config = dict(
    d_model=128,
    activation='drelu',
    balance_loss=0.000286,
    balance_bias=True,
    router_logit_norm=1.0,
    norm='rmsnorm',
    norm_eps=1e-06,
    dataset='wikipedia_en',
)
Below are experts of layer 10 (counted from 0) of a mixture-of-experts language model. Rows are named router (the router's row for the expert), gate (a neuron's input weights, with its number), up (a neuron's input weights, with its number), down (a neuron's output weights, with its number) and show model dimensions 0-127. Each number is 128 + 32 x the weight over its row's rms, rounded and kept within 0 to 255. Numbers have three digits each.
After each expert's rows: a language model's description of what the expert responds to; "gets" lists some tokens that make up at least twice as much of what it gets as of all text. This comes from a sample of Wikipedia text that the model never trained on. Tokens count by the router's weight.

# expert 8
router:067126127144112110157155090117138111132132110089105111111082046193143164130123121165144118158178103129148114088097148155140128107108129119218093153085089112170094144113168124092126162157140070150140153145128125151098145102124143158137208158147095160160091131173127097125157172131124199147119136113175071182105052148070165113115046146104088104098098151097144136143118084101125144084097
gate1:120117182151129158159114143137179096109145175093082123069133136159103125138117134112134146120119147125080093122132110107217105103161097157179124062163090158094158169092165179141090070161102070214133128177148131067150131145140156134092199120150109209121136130141081094113070146130142122142077130082156130129131115102134162078095120070163162185124123125083142152117137103110117108134112
up1:124111190169144135151148092150151143126113118162097091103167180126096154122131125135123145128059157146070068073114140104255126133146069153164109093187108160113087152101155148104093117143119096155123112164141086111197139140145143150103226116152094123149083138138092084080085141111111102112140166089161125114120179069149115105143105119138122188142118116106119127124131095083151102132124
down1:154053128124101090127104089117107121143147129103112151122100148171155113073173146188127065110149108084160142127089172158133129117156050128173117116134102132078117132169162190052135123148133136160107124101096107112087170123124108104165102112162145115121161125117166133115158168134094059160103142156179176128155108143080097131192130173148105154107161232099134072151121131128052100128132
gate2:093167144164131096122136151140087120155111149209083118039169167076158128120136138147085085091150123072142126122090142182147108176051105106171127157103118087118136091134136142134143045143135113107124124219143143126117100103137157106078120129128164148138168161157128129138103144037153190152183105090131131172149146131113106120129150151183128117166127122113109066185098113120127126085101
up2:098130242140147098096133133108121106086102162141122115111134116126151123114174138141128121102114100158118125099109104122141116104076120116126166146148128027118066157152106131118102093173150125154123110170123169089039124102133086160098083163109161104135111144138084196103108151112109112172139109124116128135169087189131174126124114170152120132056143222115109077180149059100156136142140
down2:106159080129113143098170085200119097087203141081130155177141169149161161067132089075122121141142144131116160102124136147101139147111174184130084119141132160086126158145093122141145133097086072127104133127096123132116114103087145140154162134183160156058048177111122179085132103167111098160096141098144215116126124128152056156128160172138137142134156104122073140180132171141144140071121
gate3:130074114081167129102153138165113139150115203103134112168119104165151114125196148126124120192105111141144150140126139064101160135113142164188141124071137114098095120117134166152156170124132062161061127169126135179159076112170178110158106087146127124139055103094147210129155120155157152092183186124135126134140138086139134085114103129203066104115132164127118111165157094102080172142133
up3:126130141122129158106096102111083179092094173120173098161088094185118148126127160130114085150071188147130160146174093097133113099098168133170185086133138147105129109105169121141175101153160090117030114157143074101153078133134133118137101136186147120177134119102162159114145140202069112125156144136128133205131173122174128100165119098170065121138121200159187123165119117099130118106150
down3:137144104106141135135101086115104173135154165138188148209126107106178215086190107133167123120125100142151146090133138122117131092167113212081117106177097086191124087176122121126115134118166140109074071100137120126073154160123097153093203113085127154136114112084145089096108128137096127149129180088074134183116139103106170137143115117076133099103165107150080155131154185096126129110086
Description: Subject pronouns he, she, who, possessive apostrophes after names, and middle syllables of foreign names and words, like iri, ti.
gets: "'", "ti", " he", "si", " He", "ta"

# expert 4
router:106156110149093134129101095105152077126174189108165127149091127047087066191123151108207108183119188152148137101110158124133108130135132057094118145089110150148155080183194109131148132132091172129147188157101095171136080124171182103100129099134142140137161160138066116120142081126078074121141095150138143119107071072089136127141157148115128165180116112146176127108119098119172120127127
gate1:148122153134090105090187102117147163194108100135150093150143097099126106165164128111109124093152202101120118113105173100174155107105108085094143152121107098120154096190178135156076110159114110130088143167118142126112159122134178097101206109156191168194156163173107183124128137149105100140154126157143136175164151083182079139108039137140137166147136160108112175110091127082173145123074
up1:186146188137093122101188096136139175164140073121151114144154171104185068146189141100117143109127191107148112118108169085140153140081083104161137094128130122108155097164136115133090060134155123135073107154153126129129157117116144104124185102117186107160150146137139178112137127129131104170111131186113118171117155105168095139111073177175187131138141165134175198090092121071203090126095
down1:111108086094104173093114132116092080093112088166156114126113074110167134145090125082106129167198095127124143181205097158129099122152146146142083172078148106141128150128120130126116149118168166133185052138121115089068154116141102127207073153105119080087149155135119139123155152091103137161093101086097142173089163131130118145106142143150089106121113213115074151107105174171156148131202
gate2:153111121106110060155137080106174186107130146162132115132115114171123135044129132134097092110106136136181152093159098127138229176136127138127129152157139198125211140107135159123092136145101115093176139150102133135127131113135119113125145167123120174142121077129057089126172099129162165168115156134152132127109089068107119166064169156117139158109080144165130166132056160195103080138084
up2:150188145152124131140142198085123105129133197164152132098120142147106098121112134081107094102153092121180106126163098118169153146117129066118142115151154115121152136068195058179095160142078161158083113123174085149176148110143166126143107141069169145154093149090097077113159135112113126124086071136176126158142136122118138170127145087118131200097157152141143143159073099164146158186044
down2:164169106141119180106116180109139095082188107117125073130152173102117192124113196106088153193108108119156088122126144163037123130139153139136091062102076118151108117148123174137137114101122147141037124112119099073126107121126190138131089105076082164089153085141093113117140149189114082122113161119084169108101133112119126136145113125182164115080153134152071092103161114172095125109115
gate3:143126122125139107111129129129074081082094155180097105124063134093165105127122162134141151133075124168136174133115115138104154111183099115100100127076125125168165129151109100125157104144069068129146178157126103172067088066143142065131154172204147149179156177160076114096086142086114109145140104207127154073136134156106122087171132079086128167119099100155122165104166128105081159159156
up3:066180115149198129104089140114131157134053186165125088194064161141155101150119122146134093167117193125149150178109128115096137087126121124094115096103122062164166117162080127123170091054142136145078140134146074125130155098101164105145141178129156121134134122126054071137076127123140078127132124159141104121171125176134149119122097140062117123134117127142188141136148162041119141145103
down3:157156094126074115154137116120164080118119111124159157124162150140146115112101143164130112165118118131193203056176139123144117126180102166113139133174105120154105131138115143071140137217137140127168136118116132132149100143150118146111073105138132134129121153082118133132101113165088169077115118035124123133107167252128081147101173194110134145158200158200141113152099117160111154141123
Description: Numerals in measurements, scores, tables and dates, such as 10 cm or 20–27, plus the prepositions in and of.
gets: " in", " of", " 1", " 2", " 3", " on"

# expert 9
router:119081075161080160108133132174146184107170117187073135123139129118131180098178103156121194136093191143122165139179127137126135175119081099160215090125129128123128149183092082118140098082180102111092161152153145130088154108140091114164103053177123151122104107077122120151115132109100115139143145061132135119077175171149081132155125049095096154108121121112160100154168135128148120095119
gate1:177143099231074068161065150117180162135123159115152133095142130147174157134141135118088118072106128136117133128162143182119085113112118041163148158153170100130157169111124155160130154124122159091116091053130142082139080161118157118173192093109096122179122132101091095101110131088167159094137104110101148104134119180110080117127136107084144126122155123131161163155131129187147114122213
up1:128153070195109133131070139172161125136071109125152119095100117086107203157175161152213130152099149173114162138201155152106151081122152082095193099125132085143153192109159142132168122109158134094141060104140168159135117168110148153122159153115095160176144149083088069085143089106143106114160142147132140141089179145077125103111135126084156124137187130118126176151153095153102151114137
down1:126160150057145146140123096105108160120092145124096123150184123134143130113137104098141096098089134155107167174112132168109127117152149180147130116155142084098134183150156170121163131159052202081186051125166156137145167123124124076210105185113116140158204130120143158135189125112120081140109152141112149157122136092108184131164088164156086069145178114123119127185114077174106105106132
gate2:088093128174075157110126154115101117074084119140083151108089121132165138065135131121094096138175123176205093129173187076101163182064136105066135157148142086116151166106150176179169162148108158143095100134149187148186151092111141165152111146122105129177108132073081115085120065121104140126051136146141129145141140100114123123197127134164141159137133137182111153129156121153129120098087
up2:157053138160079148125175189136129089096135121106099107094136109140120074131111120120096161131098102130153156176167142091115100153185153098106136158102134111156114117109111140143129124126133137083113125138148127142171119125125097113090162141153133135201137164119117150123117032110105099047068127150182127042118150123140156144148147109107134139087114124255109066060115108138108128118161
down2:115184150144111111160066115095128123168171140158129133121114118063144133123139048171089146154107124131088104111114059147054175131131155144140130108159088115111086084082118121118169136130155074137139094104060088130080092109131090119123198035086161145164157116126116122163095089126139158135155107061099103132092121088151103136112178090180152101130156155122108146076107082125125151135177
gate3:150128154083128115101146153171076138088126137154148112147146079110128179119121168132190135168138192133133195144105089139071097137154106185099126132167110177082106095124101156196198110101140115137068098163104155113107100132134123156181094141166099148096170132149186188135106146182114213113130144154151209146140131122129082155114145128167124184100156131146102110107176127101127165111166
up3:108125110130104124121095138166101125090124129108170143124147112122162142116122125150147172153127186193151144177037111157118115226205165169139120120187087112092143143136091150197162149113127124126066111140104142099061101064103153126147066208157108119067096171099114153157131117146114159130097130169137109156126100138140085097124178104195138125115144136145162124114120092147187140125130
down3:139122173078082155084123153104133093116105157158152166156112103154074112108092172151080081184133090086141122140149133206105163098146114115127105166157110121123123126083084112160127087112048159089174081126143124098126172150147092097168073142131153145143127125153105148191101127101114116151084134105112127114111165112139092195128109121167194131136158115134098163114092109132032151162212
Description: Endings completing words, such as ed, s, ing, and past-tense verbs like moved, returned, located, died.
gets: "s", "ed", "d", "ing", " known", " up"

# expert 2
router:129123146126131069116090075123159083130088117125113090187144129173157153118156109117130127136114194170159060187131158099144138079102119095074153112135177140071104114087094098084144136122071079141129132105041110154147142104181152135159131168184126150112121099158162131145112204161123136119162133129124117154142130067186166092131120143121094124129111091105078073169086110142143083201119
gate1:083111153090104141145110120130145183096103121065155095142145133125142112110133117182144145132125144146070135139119126150149060053132141086104115032115128191103171151130178147116094108130113144172112144052133121129115104173083117142159160164162192140175114113133084132145171131121111132120194161035141108112108102144196113135091161128137086080109143174129134143141199081134153159163136
up1:081161116130136177179101136129146169158166130126125062170175120122127086146140161152119177186112107095076170129115127088129095107124120156096159090073148180103210116141154160155114146122104129204153201125105099128161139148133188107104186131124143161143100138116084138162126116142104164096170147078119150090064108140179096100076152189105164132083133138119112101185184097141121146149113
down1:040115153088150141126179136187164100135131069102109107137157143146115154117104142168139125137105100116070104159137125118167096124131146111106080148109157142048190093119132084140098131071066126129131129135157154177204111159125125114075139157118164096126169179160139166160062058166164106094113157103137126136178097124129156120121136153075121148151148069127116118053156084093151159132095
gate2:146105149128141080132116165112137110111085168130172125063153145083135149165100161182139122050099180150148111154137109148156130161080104190102103105185143132121110150142096147092147175159141136142089128110108155148139162125188110125094210170089147127180151117117107138114090147142098098090097080192189170114108094102076109134054119128121103099098123168119040163103151160140090132160119
up2:134102123150117098143144160098132109143110138117144048076130155113127106073095158154122099109133166166162172144141107163148070094073113159122077128181168133143103093129127120106161140175139179107112122147052138158140116112169110130141144191144166066133142142147106173111144128137118124038058078214146122098080081134118105100107113136103153132091123130141024177115122093136114141095132
down2:157062157102205117146112094155214129100126113104143137122111127140105120116137130175084112150098151154125146122164130143131162062121109137133103098245136135105105118092146125062064087141088165131148162094165121138092088115134116153110038113161058090121117122135156152144143147110145093150104143081125145125060147106148079154095155126177117160170107165116070110135146132138098139149184
gate3:172094143105072128218101166114130093134194169119118152098127096103145071092187116150126124091118131101136120153200089099136116134095098119191101081116119079126151143175096164101135096101158165105133158127145127117125191107089139131114136132146177055152145179142153099129102094171115150116111102101157077157194167104068156144094133124112206098157185133175106139151098130089125140117124
up3:174123103142120132195097097141121106086162106123110074109162088073121096095171147134096160058124144101174084105134091075155130144106095100158115049119118102120144144175072172132123131093143172125105124131110106104130238088056115152127128122159167110158111167107151090113101117163070118105132154131155089179204147100111138130118162116124194124135168136148144139094117138126155197105117
down3:147104150123098121091154101105183092118150084119175051085090131138080146114143160135151179147096107126122146114115161092111176109153141129152110143135144147162142198159092129113145184176111121090113072119145216128138070107098174113109131123131097114076157066130144097164132157129114135152092185111138122113122097163173133101177113222090139137168195131136094118104105120120155127165044
Description: Commas, semicolons, and, dashes and table pipe separators between items, including country codes like ITA, ESP in sports tables.
gets: ",", " |", " and", ";", "|", ":"

# expert 6
router:127129106144094138090092144168111143138136083081164185123128150090138118144115130121093113118204101141106091131085049174096103066154174164161159180151117107100166138153141164158144125107110109176159088142097130086134066143160111135142131104091153132125184153162061156170180068125154176102113136146098143139092109186140164097144127073162132121083195144149068132148059145143117091121099
gate1:134146105141147062159092161157158085103136145177123106124112135124181186123168090102084089124117146139111115129083086074081143159139163147113120151092086074132109133163117195110128187108108138123087109164198142188140103116061135120105173065153100168140153138135087168120124147144168076109112089136095130038160110136115118153104123137155093099148082104104146171166069131122176124078096
up1:130147134142127138130149144166121080100089128119118154110156147136155165133126099183111122183117139123167149141169121155097164213101088102139097114133124124129070170150198179070167081152102160109122140126102140133066189106087096097136163161081095146132127134062172139147113143094060122049115085146112133070148110183112089112139126156172098138102075141170114143149075078088182131132114
down1:087163120135135116117131118169122117135138145137061103138124157173112189123135099107109155126133141204110088089130097103091185126104103146103112142135105126188127137115147171109094172095151094106169139170145070121146073100098146037141094104112132161080145115200113105130124128107048200102165134170104108091158055129125129084128143136063064069164131102185117128131132152111127120168134
gate2:101145133208149156171111067143149066134106116158131125112164188108123126152175102117154148134173161145110116098090122119080122080141151134048118123099151152160146130116146152186165113134128139120121071080097074160097034187154149103057086157174143183130146101101110112142122092114156161116136106184138153066134110127096097130141147103103086146102089151062083152168142108125153140113108
up2:123077121152107181198100069153103123157117098144109131132188117090089128137176118112162141130109145160119091116097143178109087122133122162070138143097127097079079205133139160168161150171163145100162119152155058157113052112174162141075087102088154145144146156099053143162128098149081141131124153163100144105151122121138103129208060136107140132095109162096100150125144117087143119079096
down2:121082133123137096129131141198108121108113141109116093174172066141123147193176133148162174137148120139138155130093143095140133114100098160171159154181187188063137110133143098112072165132184125166199128145165127092149135071196063167112088173083109136155086144149178134114135112168150161114081113186106154120137147144098176131084128093165124161140128162106107141141084154182112088124160
gate3:113154094103112128138109081139104149127156119059154152123172187149096135082157072120159151112172077101189097118156199113136127144154179101174148100153064141158118114116105155185128130119128140127155094185119053086086087147133139086103094167150117097105129141125139094141086153054127130118111137152116098123150108101063132091092189182133163073118124157052144094113111157149133128098175
up3:103101114137125116073076060154105187104168116084125125134145161125097119124120107103167189144138117088165162151173182122111112169214156161133118143136148188065147121104141127182110159126128148089114139179121094135081079146103102125167196138159109127108139134137171123127101168098101142132164163129210156095137113149081156105124165131154178158088112114071183099096125167100140161194117
down3:114133166113188184196193151113199128137095087116117122106105119110129110135099144068115074117127104154172148121076137107118121092072164085083131069163155061155175168159155112140105087127179121090134129072123199144130155108133156101127129142187114084141071120148102114096150180095138138139154141097114092145185133072127120113096115114103170114152071118145054148157152120110126160140147
Description: Auxiliaries, main verbs and prepositions after a subject or noun in running prose, such as was, is, with, by, been.
gets: " was", " of", " is", " for", " with", " as"

# expert 0
router:177117128087124082156106108125137133124128116109118111121107109124128149121141157053148185095115093115156206092104147077090125123152169178145108126169094162095111111071133115137133107102177150094130104157156133116142161076072099141142173177100163122177105128154174113121066115101082163166071117156154068144142108168116116121091147166165181110146097143163079096050135125169169213139131
gate1:160154133128135081109116130115091129115073144163132116114156142104113144105164108117156196092095047195110090151129141129138139114128151202065148199085089136142178123099124089122114114115198105087099111130131152119096089117136073151187157086109097111109093153103082137113117130075148174148122138109077108184133163161160132098101154097199162172073072096134149164124158125133130071125154
up1:129106157077149110139112091140059119149095119173088159114142143116104123166139102105168087134116134138132155152126118141104181119066128166168098146090155155165154077128180133162090098174122108073139138155147125150018179135079118191116088127165137129135079169125154103117105077113126187077151124134124097103170110122137107075118191177163147110064105151157190146124141128067164118153127
down1:103153128124167097061091172139111105109111123187158146127151129085066148115119088109077198185157119131135079059150070084045161105190167087154133112140153127078156160148185112123159180052102124075177141169090132151139122080100103144086126165133118131106124089134109157126141105148150126129126143108110109147076096104161145163206097121133142118092081135113138136124103147127121087111112
gate2:173135137164140198108103100089142096117151104179163133079122127176156083150063128104105150063141100084136123081091157140141181114189068123122106160114179143078157212155119220150151121111118118140091114093116098101148132105124160141129129101171094110124170134071187090118121164129103125181148151149119134121127108114172100137160136134163153088123147093188081172115115145118135201141122
up2:150162127127111164086114110164130109093146162146122103060128107133145086119081112126147162100131113085154144107079092103121104149068115089121139161148148137084152122153122118081117153121153116159168078150067180131145118072088190129150101122161095122150120119085193140180142099153109114174208049170081080065143177073115125068184132125151151098142113104127176162090141086108142149134134
down2:097114122117120096117107140146104179099122183142134090135147130128161162101138133150145158074107152066155123172112117115098030110155103065103102198131170119140119153154102160107113167168110136125165134116087138167163128168124126104095125141116116138096065191177158141168180146176134133165193135201151137153182052115148119085088104169106148097130132115056122126097101063125129136093119
gate3:164082123139121147077103165176151146047200123121097100115081112094176172108124134141086150161168181123125158122098114128106131139126119184126104136122112150049147069107096163137125096121126108115149168140195180103160090112178129120092125099103127187146168182104124075089121175103186155133094118101129111093098111151118089156129100114125094137082204122153081150110150175103118156075100
up3:131117110102139190105038168117120143105162112114131115063139097123162158143142079134127197209123115135139140125114147129146155183144190167149177047149137187065108107097099138147121053150100137121124152126138181070133124102097135143114145121140104137127129133152142121149183171088167116138111102141104106132086121150166132151095083093224078128113135154115097117077090163142108110087104
down3:080152113096116176159152132083177105147121147151109132127155120101093098124134088096100123137165170131102032127100080115119128155159155153102172106067167091178053104126103106131147168093155102180087101112181164129128167160126086134149130167080134152137118109089103130124148177192138145129152104099140111135071155161204189166118132129097160188135074095130134092128086157167141169165139
Description: Articles, possessives and determiners opening a noun phrase, often after of or in, such as the, a, its, their, first.
gets: " the", " a", " The", " his", "The", " an"

# expert 10
router:156161116112153145163123147119153154149055152170172108080120174169143104107128065162120138090108137107102143107123143127169082125125139198151188171159131153162098142115204150082108125126131128150114080106156109150155137104092146177132130067131121132075104167160161152099069109126219075069125174128145138082203160093117103160098115094131091136089135131151160129087142081165087144104135
gate1:175156158128070121161145087087087103170126060133140154125088103119142165131177153209152065154122136134130087138080190124105118080111166193144101150140153197167140133159147115127162095151134119127138096155055096140113153139152119112068127171135118155133104177161132149047136180147193121148074144087131098200130167136117124133103133134151139090111103159113109128109142149133182142177098
up1:213124130120121125114099122110135064161153130132137120101104116108131183090136111160158096142125137163152075128078182148079123131082238193152142140147152173151145131157130077120123122155108078118086086116066125133158114120161140120111104156110154156166050139179164107085095101141163133129088147135175152116087145134125120087059146117109122131116053174156092107092094159124190117125108
down1:104083103100173124142082169175165142131180064132114148116165111180126173133186137105119114114179111152094150124099161126143114169137134094109082146133145127027162134125134074124133120162124069127141142133164125133146111079079159145149193115083153102169161191136176108157142131195085109145135124104130100162159054108162181163065111129125159159138117149178104150080116119110121180101102
gate2:198136120125133056152097135180080125158156153166080139113177099130074137149167142165139140138119165159209155149159138089211143126173150094194133154136211132146125110114117116101086095143104098110128120167109136136108138093133099095056093154134170148104116149174152160092094054077165156146167102137114166090170109076100142111118103116153168136129106126170120179117102117106149114114102
up2:147142111114110104129109113130168125180131161180110121112157120149085127097203120126116108173150111160183134124148159112150102117215122122135185130119217134197123129073098109192105077181099146100152125114068142167062116097155114079135133160070115122125109116124154144126117068057108136120113081122186110107173118065106136177113109109119133108096151192143129159121102097161169141145145
down2:123133114140140131126167146163191070116159186138140074137072035100096065110112133118118153141110168061142121161110160120117070127068094131131114112094117115184157123189136131139191128077111157086108150140138109132079123166163163134147092088100123128106111080097160115141100137129125123134094158140118080208185127154109122105077136093103201155119137126171106114157171116196111162111140
gate3:078146119144134146096149116118070102155118142128154147090188149131091103079079135149173065150133135151129096094102110136104112111049122088111157089177093131094164126121087105051088114156127112142171130162198139060150121111136123204077084142160166066121098103100124125091141171137138146117148160157160107097162119107199107162134116089089127160158153136163122091099210141148096128114144
up3:097135150107157094081124090126101105187117144124138139129180150114088141134112150167158127149150127146091103090095086115140101117059123131114127095146090128129103092158068133144034106110120140130193107188122113070130129069122148197084099158150193116074143104150083139132097142030103141082149108171152182093188129122098118126096063097115167185143136116151145100156132142138103134111132
down3:074151048125136133151141110113111116183094121141151127125123105106132089092128140130155122198134108091132121105149145168145130125181165125148147143070119150124153090137072156131143178123165131089104149123172118166138179078096192128102190173128130186150132086121171099144181097136107122151087130119061112181105101138109169078136060054142088136049097141144122133078180153094085125115137
Description: Sentence-final periods, closing parentheses and quotes, plus unit symbols and decimals in measurements, such as km, kg, %.
gets: ".", ")", "%", "\"", " —", "}"

# expert 5
router:136116176106127179140160104165135122117156116094113159143156114107065189090156159146064086073146105183113122185109097134112192170147142110098042075099159094155155068128066144144136166103177135163090097106168153135079118132095139136086110116160166083103114103097130174129182157105140149152167104134145134186155142085140049159153111145114160133152110138151161141165126109166094154107135
gate1:166126119110105151152104147127131093132105154134165126140109153109142239199152190165134063144166154134072110138143143166157122137111123096146118131178180103112091149104103135083152143125091126085099133116166142113158109118126124152109117133050137155128110087114109104143107135110128171085145108128180144161216115074144078175102099068153078066167125173092090075183146098107114108150133
up1:137111171101085175103146137147096127095119130142155145144111148187176101101153222179104130175153140092121096132150148097177125164167092125116115126132097104123137106131139129150131127107169142110129081080143142075109125166092101117082155146062188107090064097102134074117131154101186137064196100100164167147146121120109088189112089060156114088145141147195115089122102105155121159144169
down1:083138126133178107123146155137130139161112127136205174121141113097094116164113132092126147091117105057147228162138161164075138104141130185143146118133107087113169154188121165145135100114147102113115165196142064178147091088107111060187143113135151127114164073141137165109105097172111138122104152153070091137131158163068178164103084103134119157149127160090137175086092135140128122128183
gate2:091106148137086148099193094099076188087153152063122104106149163123118185095115154150137184151109112188134136160086143112134186161162110200079153124121122160154165058134119161179095086134125113120129127080051166109069102128142111134058076067116150150152139108093116104147128170133186163173152165151162139101150160118154134147158114098108115119110130119081168119119149109119176156119132
up2:124106128123145127107095128118157150149148152164135072135105143128099104132116159135145168088110151139246207126112150128044082111137134154069130125160139146097157096203110088140099181095123081139096186120125142089132078121168104157016174155103164162160108107133098119144149151090090120125105107194122158162110115096179104111139122110092153112139146098100133095144143100131167102151126
down2:123082114186142142134122142184099085143127112126114101147121168089132110155150114108052168108150142115165042131120117117106164104183107148118115166103192204141118165136150195146153064155126072055127114103143157142081160184122165144172168115126120123137147120084172182130142088127205167128099203116144117151101128126089122122076097132066123136137160108074128122144145144118131100110107
gate3:161184151100125142066126118105129159147184144124147043100121145115114149135072115134108079096151161150147112172132112040133167077087140099094100093084145160130147174154129106148118161135146177080142181100153140180127130131082180092092090167098103094151178121075163101154148182111132139121137123162184117135165103069162115110124143115161166110125134130174155104132110152145200077163086
up3:206171152145128130129140119125105152152145175172158103126123114134142123119073056134130076112202120156103131171142138075171169086137123106121168109124225128144099105137114103103108181110185182063130192123119146154132147138197128099089116165152131156135085143120136111097078122112142056116134113136165089143088137129102095211120099104161122156103142181150127091134136176183118146132110
down3:135112083202123069154051161117150155100158172135131109072189161147165132135104134160148120116128100124106078129113168113161150156147149076107092130092169127116094093194139153129125135120124134182128134069170098170090129150150121120083143169145094117149100177118136082109117089172184159104155127070152164080126109156081120166194085136109171137117111171115146112125106157175206151174116
Description: Equals signs of wiki section headings, heading words like History, Career, See, and table header pipes.
gets: "=", " =", " |", "|", ")", "\n\n"

# expert 3
router:112121122124098098121102184167122142108188147193139167087149074157104122138100085141135144115122075086134047145144159117153098127129118098107129142124199143129081113100110097134147072136119168158102164118125135043125163109147171147103048200081120098127161148097153121100069118101124133057092126095131063118080104112151158129143134110113112067118152133068113130080161107105154107126183
gate1:175050100116086117117087126120102091110123164150147191133129119168110168118132155204119131145068136121129112127131124137133164134159103167123152103152105094091135111150136141162126139149123124198120156162141132165176178119173136156090143183101070111113178089097133194140154151157129136097096141120179131178097140126109215152143158088180128126101161156069098090066154136215163142149103
up1:139107139138107154120113104127139177156120169146144153150124094152203193119138121132160106105169126140119109201128217057163102187180160182102121140215163137109144109136111171091135107043111152131047118165127114110098130142144158163139152140117125112079140172153128145117120113109147104162075141127203162139112113132158151126139123095132112098113134155045160108093191129147165119117127
down1:120132126156148163120206172131147077105122141092069164103125134098122091149176070132114128171166122137125104166081082069180105140144126067121152108151136162106146099087133141152159090106114119149163154209142161107086090142151125026099122197063137195172116090109115113167131131112144120095164107101114151102105113142097185116144144118135111153106104050123122139145113123174094113102095
gate2:201245122150113096127202134099100141093154096141124092092197095183122125139132139102146118130149118100130128195176104120151181115144141113140127134059145096105137129156178162197121149151170090118109131136123153140134108136118092156103078188095115116120079132089117110133079117119161184115127143079136097156160121060140129141159144173144200084157089163102129119108164149158140101127161
up2:192134176095145092163153155134076139145126123163118153102101139148175134112088177137128149094174129107125131139120109139089080126134105038124114137174137121132075018159125147167119107139138115111126123111193186113198180160092169179047103130117138118124096092082090123113126090089119142114128122082150085160141150131139144131163105127128203136154111166087065130113163118164115095163111
down2:152161095144066058137120231148079122136130095133100137215170089127074141187127131097121104146068144178124121118100157166171170122093182163117140103064109197124143151099155123143134147140158130132133139163099158146180161087141095164180136071149133128149067126144164158133181100105159141102065113083170086113158144126079122166133142129090129126149154146150149107125111111143126119122149
gate3:084116143141136107132140070174100132134130056180140147084095127167193109156120156142188090087116107088124096133107135134179103121148051141159171067150129162140168167159105156091131206158168105174110136143149086124134142141152152158112081080108097145156138140166081150160160166131106157154154148145122077112073153143118121150140088110121125136037117104120151184167140166178151157080118
up3:128118156153151106134121085157074149138133061211185145092149107140159100152094117138174106107132079135112068118096151086178119076118065129115139149172118108104079219111067108104153131157141125137166202149102166143174163110157164164140097102080152104105148159179073121163150132104150157105176136105133088084123137124145163157133133079167100150059124141133125149163159102160117106130125
down3:130097161138181212118125162145142089178189195144125127127120133182143123125136119153136111070103108141123057172188174074134121075137158136147173108121112029090137202078113150128100134127131133112145136128130139115165147167152133071163172180117107137181168095133158119128125139084126151158058100118073091159096171100159127104142156162107142127116145104102125147129171109101119118176167
Description: Line breaks, opening parentheses, hyphens in compounds, opening quotes and markup symbols like { _ ^ in tables and math.
gets: "\n", "-", " (", "\n\n", " \"", "  "